Below are experts of layer 7 (counted from 0) of a mixture-of-experts language model. Rows are named router (the router's row for the expert), gate (a neuron's input weights, with its number), up (a neuron's input weights, with its number) and show model dimensions 112-223. Each number is 128 + 32 x the weight over its row's rms, rounded and kept within 0 to 255. Numbers have three digits each.
Before each expert's rows: "gets" lists some tokens that make up at least twice as much of what it gets as of all text. This comes from a sample of Wikipedia text that the model never trained on. Tokens count by the router's weight.

# expert 23
gets: "20", "19", " one", " first", "10", "1"
router:077177107155117112146157117102151157079142086148121091115146090158141119188130111092122067113145138151131088093143123080105162084104139083141164103122116111113122137084093167233105133164094085132169093194099054118096113127122149110101139138099146142117139118165109109155089143089090073126048109096106137109150142130168152121126121070155
gate0:143166073208135177158136111162143073072124130103135131185112142106187158099111134077151101137113105087087138154109061139145132063081130145089129114124087111095117182135081111135162181101146159158123239113130136081084145065110077135126145106123129141181126094155181100198176160144118112131072148205092131132151166123169140125119143120120
up0:152132119150153117104139094121104147124091160089110169123101113100128062112159128137088167104085107189114124185108143152179144218107104106167074155104094149131141147112114076062122112109109103193194120128134076129154101164115093115143075115136160196139125128142123080097077123129157192097150124119145125135125121136113131094110160182135
gate1:109096173088132098085117094102121135117123172120140142132180114168167119140121103143124073109166129136131158109115127142148106128140148065135115188159165132124185114200179100067099116134141103120111133079096122058083135161078181145037144121156152123140135143108162088137086108141131096180117111167139132138151129092096092061119119096139
up1:112068047093168150135073102140164125129141176091177064142179120156107118115096147131152219145151125156147109131168139124126154168144082127163131091127118125136155115118144100140147127111130151121189136119123152211126172054125058119136128102187109125096124176103183168102109094138116173118129108121145179138144106181076113139121137129122
gate2:121126178132169138089186139157165187148132149153143063133157137102103094083115035126124109095131135094091112165112138113180120130111119169146143080132163093139112165103107126103101109120184135139148107132101150147178097061114137152156216088129120053093123114141159089181088138129119065116085096078127108137172100116163134133175196123141
up2:094131075116152111125158155164133139099098102175142166169123083131122126101100115140101045141176121119087092132142126121125140127129176169052207138174119091156101132092105117109154174143159168112105166101099064138105082114111149180148168162116131109041165125085097152153120143184102079115153150133123136165160120119098130066213110116146
gate3:118121149129106155120098154127148128113181103131148128104090128132100084109137184119188154113059164152123080038162079178117108115154074162100157135151202121163169117126156143144130096177097185085145109126115158118150075112116146092112131099117092139135077098125126126154105194152130147147068216139116163157151076138169119151135136122170
up3:088092165132158202134151149102122129115190105111168072104089099155130101137095125107117145066109220128164140109108108123158062084192125111143151182145145192137033128098168152156115152131149174125052128130212125157086116134104110105133143055120133117138153154136136083139134142107123151125149115088146100092133114123098163166106128127110
gate4:092091155116168138110124112114128156141113113087108128116079150065115130157128141165105141067128128076090195159129164099114092086119145158108073065128145130064084180157030102109144149130064100171104099127070117197136152089109134117118124134116125134171148161159158102200144157109099078143148123127069139106125145169165135112163099133165
up4:054139181148123135132159108173104090098124149147096101175104101120175136113151134080152154106120173040109138083111155097179125098112126110117093041146123133085118171101068088150096150165105109144131102174073138068151157067116124156120071165105129108122189092093115094132138188116150118141078131072133148151178100155135126130122145080117
gate5:143198139101135174169119089045140123170135087132124144136086134121158135131093144080077101132153096124158163150131096123093125135070149167133115099149087120128065072137166110126126124125113173183131090195090112183110077150116151193115109131154096142150106190110132083190119088098107148149048140167135080084121140204125115102072116160134
up5:113115125144169132140140176144116115191145094119137150127113115081098126057138183145135160106128156109128130057098133174125141152153126126135115129073168157104138117157155131119145187137169147090184199094147093113139129124107119137180134115063109110116133113118082171076162099111172131122174177156170128117087096133062139133126111154165
gate6:129163134192129170128111158111126137102149090110130154131106080213085083129108107088129092094108182107125134124118119162110141219120214081158114162082149160191111118103103152169128078115080100122156114139145117063098121123115090120133153087145136149119113139158151091068142110097115075106132138175176177139127094131159134097084120148153
up6:139174117119118139156152120123140122176156064139110138173136141171164123121092168137057074092158207053189088099135166101109149093144075100147079118093104110091144116154102137114147114074089135181093147183114116145110142133113131162161111124128146130130134157122173140108113105148105117125200125100119110093118134122131157093087138105157
gate7:177122113163129163166130134120098180147066094128093130185185110142143122147123085176146104167134170151053101168125120161142168157176129118112085128143094118153158113120158096140099063129143120155138083099132132096099175098127087152130137126119129162112076069115131111121073152089195123116143154137120149160168141135190126109092150110143
up7:146181094125092101156115129073134123121119130050097119139120093093120143133166128143111167127156100106096121167094109104175131149104166160141117134118152134136140148135146157103119111118081134204135100161152127123128116100106130105184151125191094083108212097195110102165208123109129167134110142167098121128139115125202110108075066132049
gate8:091141154160087123140133109110148117091181094125137119160143120124112105206145080156148090086118182136132113150139045149140153116177110166145092157100128114136141139153079111101058079150177111117107118168097132120082182105101161129207116152135130095152113081129133150179075165107095148173133102119112192152195157122160209146178153115112
up8:131113113164133128099103133131109168101138125127114170135117091107073148146135146173142101153147142105135184098139097165137108182109132180136115110127049183180183092173122172087180153073156111087108092111055145209125193144111172119169098125124123180130138138120078150144080030159124140104108113172106159112127178114131181122164136112086
gate9:124172134123137153134146195145097180164180094150084149102070136143106094148193119129134081126098125120107140138051105186124154106112140115136129170094127134178125097136066156093146136171132166172154162129104085094120089135112107127124231141133111127141134119116171057118086151173111036128187151160094144150089150110149156128128093096156
up9:079171112103119139136165157167142105111192150096126158144091153086155123098146158122102100185168164113146160149183115139136121183118154127177118116147150103113109138174095179044090133129093161112091088144129163167128176129148085137126093084113102165125093145106108107171133128054154160103099144114154139150066155120118185188101134091187
gate10:105095099141086084148136089153143170162087097093150123158094101169095174105104131134095119145102100102097106134132116131060143107154131144146127115160142102106079095154113142067095101141128091133095104198117107105091159105113115119201143169124081206103106167176057106132172131147117073138127173093074170149133118084097114136157097088165
up10:140145118192134094146127085133062104059096173146152169155092138137164095162072119163136100075139101118096159150111122227135089068124124162141120106120146116091130166145112093121094093160138173140137125148103123135147133150144141079134113171118144059123131155167150117100122050138169108121095130153121140156109138204091135074107130113219
gate11:125116105082098096102097126031206138124153103207124145134132132120136129112099120087109118107130107122126176138102151121115090149137142117109157153119108123119100145100100132167137157097086069174140130107129115073162143090087105136158112121188174131180182133176136105179179082151093082134070135134111138134066126152137133066105124170160
up11:119143169053090155068175129126166087136132106084153158107168122036123138121143142105113091138131127109114115117092098075074159155183137127139165096117111146132112095106094091099143091173088116090088166135085108179125163171088134132152115148148115101106096075130087143103123201100124144171143153085227132164145119112078151149116165169099
gate12:145182092114168103085169091069113112145157073107143144110133208132103104139152073169103164079144149186154083155145069102120145131148202176113106069151151127119072090133143154092123139151105112164120144144161095130158090113119162112159166090090151168144157115174169129156135162056138158152161186119088103106143117077118127150093162199135
up12:092095183176147129126083079099094139098127160119124128141153123144140105146147156091140072179153113113160135110072125165154141153158157083127171083065115121176154123144114055096097131147173195158144080107180102123168137130142096096073106141118156127193115136175127147152102198117179091131146155147108204127092147145135214136107085157172
gate13:113179127124138120150082111163091128094120098098108117098105202096081173096099148109126119058139105123195107146146103152072148119127104155111133187102102102087131079118129118153152108131070168164198129135062163166148144116105119176124140195099145172154134166109129137094149097150094099110121150130161113119133137188127122089110094124165
up13:115149107165103153107148175098054150109142167101148175169170132113102145189160132119147155123170149120113133130091104113082127100142061089152120058159117099207145084125143136098127089071161123106156131106094117144127167110106135219090107187128154144115119127164157114123097150104129150093070134100135153099124100126108111102100155122114
gate14:091154141183083162117168115118180139122158111150197173149166118095138105119174082109152110126091177127106144105087172143092157148186124130145141163129165162122128128072098088198126163116098146131130156088095131168132088091086163085138125136041140114100164149109100137139173182099138068167149157088077141188110078177138154141142109098153
up14:151143085103189112121143099101102136152141154109128119123132098094093157167073120094136120131145118103154103126104070101137093166113240065111134142106154145158149093166127138095117113159153099172115137111158150103128167159142140082142083102200155157105180148081142125101175154097127128131053179131139145122119142168143167210097126144080
gate15:131196129117217138147151132128115121178137127113173077141101131140096114124169080100160099071163105114106173182062115162144177074078165083112149122094144109141153165096105145121130125148116112186146077104066110136133093132123136055172087126083152131083124126090084114142103114114121138079143113135108176094146120139157099178083096074105
up15:146132137062151118135091115177130187149066142149095155135124138173142174132136038141119133204155108133135099142109110106085146144152170109199110132134164134086118112109099119056123114134092125167129142115145151086147109074179107168105102091182135111150162176092166109090121104131165134075212097174117240186137077106103096132125117096141
gate16:158119143184124183070150105134136114137200095172138115154130140202107122082126188177053158140118079101141136127091119147074160100139102142110075153122144100111097127086128151134124112096155147133095098141111113104099087134135142135113150109098123115106137166088108090149137108083115145125176158102112176202118122123162158131087094125136
up16:132162084162153095136166134171161062063141108087198186189091168136130075162143113133076103115123165103141140152085138172078108143144175138119103093155187108151119109154134154139094151162160042130066130056154117109161118152167105126128122116127109143130103144111135141108110141134104090110141138093040105110163145137097143209161084098161
gate17:133136050148155139150144147041134110113189112141113081105124128159113148114075064099146059228134102129154144105116154122134122143143087118138111123169110147105089116159125080157126091090137165182125148160105104122095162174112139188106093104144126156083121155142124109087111076128087139182124146145070132088151087150149179133087046138055
up17:158115185170100130135136151109102165122164135127073062095124152167129105120107094116156079148125108173090099137125129125127133060133171121181131048132132127144084107124081172086138144111118087097114159140122132105108180113183125134135154167047064122129068127075090101123118088097108110138158196158132146111083184127096139098183127184083
gate18:081094076107160156161126134121128111066133135173117111091154188169115084198088102139160083104141120100093160099128111089082150146107103134113132104092082125147141121138137134137185172082081153151188103168135053149042138119126128088108123165131139096127132161142121103161158129069113177140133119159100139119140136096113130191169062097110
up18:117121141177147128106123118112118078127085126061136106124105120164100160093153175142069168181160130144180105104153175174139097147124157152071126124153100087120106063141168122156055160121144158098083122147135129144199099121097116150160113138136135162138117131101106175130141100163168118136095142185183124152196136162172103159179181153124
gate19:164119130105150121139176083074093163147180134126093140122095115074188120146131124102128124125130160117087106072109086109120120131167075139205078089097115122159118114128139090212115164140123128173134092137138139141075137121121101118099141106155119167144121192137098138107152163095156199137123146169076141182136108150191141131171181155137
up19:110115086144092110119113155115060181126133115153153117188153113161093153078145089111132133172172135097124105129098152099161100147157133164154098098130138092198153164134128215104112143170139141112079080097122081122160155071165145162136162173128119177143101151114136147141121136090097073115124136124158116169129090153118079103146141145174
gate20:111135123170156194168127118120109235128158148065113107078123095115132103154092152129115183124094128105159151176127127101161107156159124126096123161110092084123136138088159213108170179078202134138137135148097108147059101148126151126086122127142080143145131152164139082129068100136145180131091150122114129102086105155096101128193121078115
up20:128174143105155179174153189137151065119132075176082137135126130100118133150110141188105145105137121112139119052102107112072160181094178164111152033111125106121148106124134095143121173108075132128139121098156107103113168142095160160129130158138169129106126168104102152081163129119135144131102149111121108189166129090124180134117143183104
gate21:108145089065186114109137136132134158168118192122132063124119131133172108116143115109073126120048085183115219152153106163092125158137141108175077121080135064120117175110116111141137165160130109145174104139126126118097121100112131195125140160113166165132094106114121076121120114124095088122165133165166154117115119116104083089123064113114
up21:186122071073193088126105092176097040176109103132091149184160153119115115075127160143105083074184128089110166148109142086093117117120135157129100108079231140186132136141167091064132086121141122120133092125138107100188124086130108112145113095122080156115101092153124155114095112127128158105162137071136038102167106136149140133103095158142
gate22:102163223153177093130143097135190154128179133134166144120120114089145106177150143181161153107172103158099116136103124068203141166133163169147133101100115099116164152090196106156067172132069121114167109096123161103187140074109140151098114188064126128149107116105140070116074116099087065110092129118165150166134083149151076157113125151066
up22:151126156146128189117102123131131135114102193162129127182152134153096119153128182133157175088116124113130131093122142149215053160168144120123193143114109101154120142133109148166148076131173154117132082165135120028142104125145112074139168089155111101092114119122103141090150086170174175135151161132092146080183165143146163084176114133153
gate23:204195189099113141067155045135129090111097156145111087154159088104116038172110168150144107071151109108155070078152125177088095090147179155107123163085114147151115105159144107144160110177162130127070144127080154155125167112147145146150140107141149132128114182188122139175106084139116110132136145134138114099112096136157141175161098154132
up23:141100071120085189094180191102114088150120099109143182099123122184154145117134161107105119116120084158167156159098129050096132149110090129090108150162157149127121145138108156127090205094128085139124112127145133101168111113101125143133083130149146123103135106113109076130153070055156163129145119098112161109142109115110162096134187162078
gate24:094116089122104095129131098102084156093114125178065139131120180174073124141096090079133102094079114111145135147124100135128177173162185155120123099055178161121132157118135135147046108135122120138150097149093105102093168128131125118118090132150160124090098097066112130112117113118041150147200144092087134124128199163191104137143117099120
up24:112116097150133096153092150124149113160081122190110168083131110088128138063139108098129107052127114144077131129140114153125157168095170123055138167044167137166182088109158071161152077139131132174191102164078087137137096165106105102095154129069144123099145138117096150128167125161063134125094045152066129101125118082108101097078177134159
gate25:103149101137111116109124121036184174142153113149170160119167133139086079106131139160135102167110122140122101136117058159056123144217140095048115158173124149095166157151181190146165153141090192102094054125118095127172157132157155117077147124099169112079160109134111130188049139125112224138124110096123171076127114148178108166140133080143
up25:178142151166079123141127191138118144129137157090112122184120114074145161099120123155123119096129121149067125121168120187194148178118145159114078137158067128101099122120155125090128143121176086183123150103101194168180099180105131119142088139117109107082149081072090137079161142149093157142078127119087148160094141110174200087139137151166
gate26:099096100145136179077133148110129204114064114134113089123127166117161105126110072121157079138176133130116147112156152108112097075176155152086116086155142127179147161138120159198138129118109145129168124153085134120131128142097092120207110113060120086118122134129094162109093098145087102095102074061166162098139140122151039115076104112091
up26:120121109151157166210148155113061122081131172057171115064100172134096139161176083143109119095120128145128093095096161125102157075153149101094123045169154113168134109170126199221115120147128107084140120157069127133137150140136132146192099158092151101132154120161117112190168164101082130132130097045124100082120126166171111138139133138118
gate27:114153126152184112069127144099047131114136162089122140156135185121131128065143150081143107114189084132130084096143112155179125147156171086108162171114097142100116180090062133166119122141097164130144078100139100145085144148105084140074190146143164119135120084123130141118092099135107100119142161188130179161067102072144126142134063067096
up27:138165055084184078102121079163090179113076169100139128103076168105127121149191093045139096034117144162102148146142063131097099158141172122127089133183129083130222093152122151131118164136081062070142067100154112095105143102086094208099125175137137150116166143145147058110081126111130144113120196115100120132177152117094114126108112075137
gate28:148151120116089106132144141151175167103131110114091094168084119170080106171113118137125109113121101133080170129113115157155102145211187099119077103105122117132101160092204044087142130181169127176124164105156117152144157109163093066138179111153126160101074156123149167010160048120113110151171120172117112052144118109152165136140086130173
up28:156147166111111135146185199071096187169121137143142120134100133116134157118111109179175155123143174162105135111164163118148085096120135114101169122117136142137100119129142147081123128092195110131136151118183187095143134127123153116067139129151188100157160139076122162123132148062129098136100146182173109101205143093113148131179082132114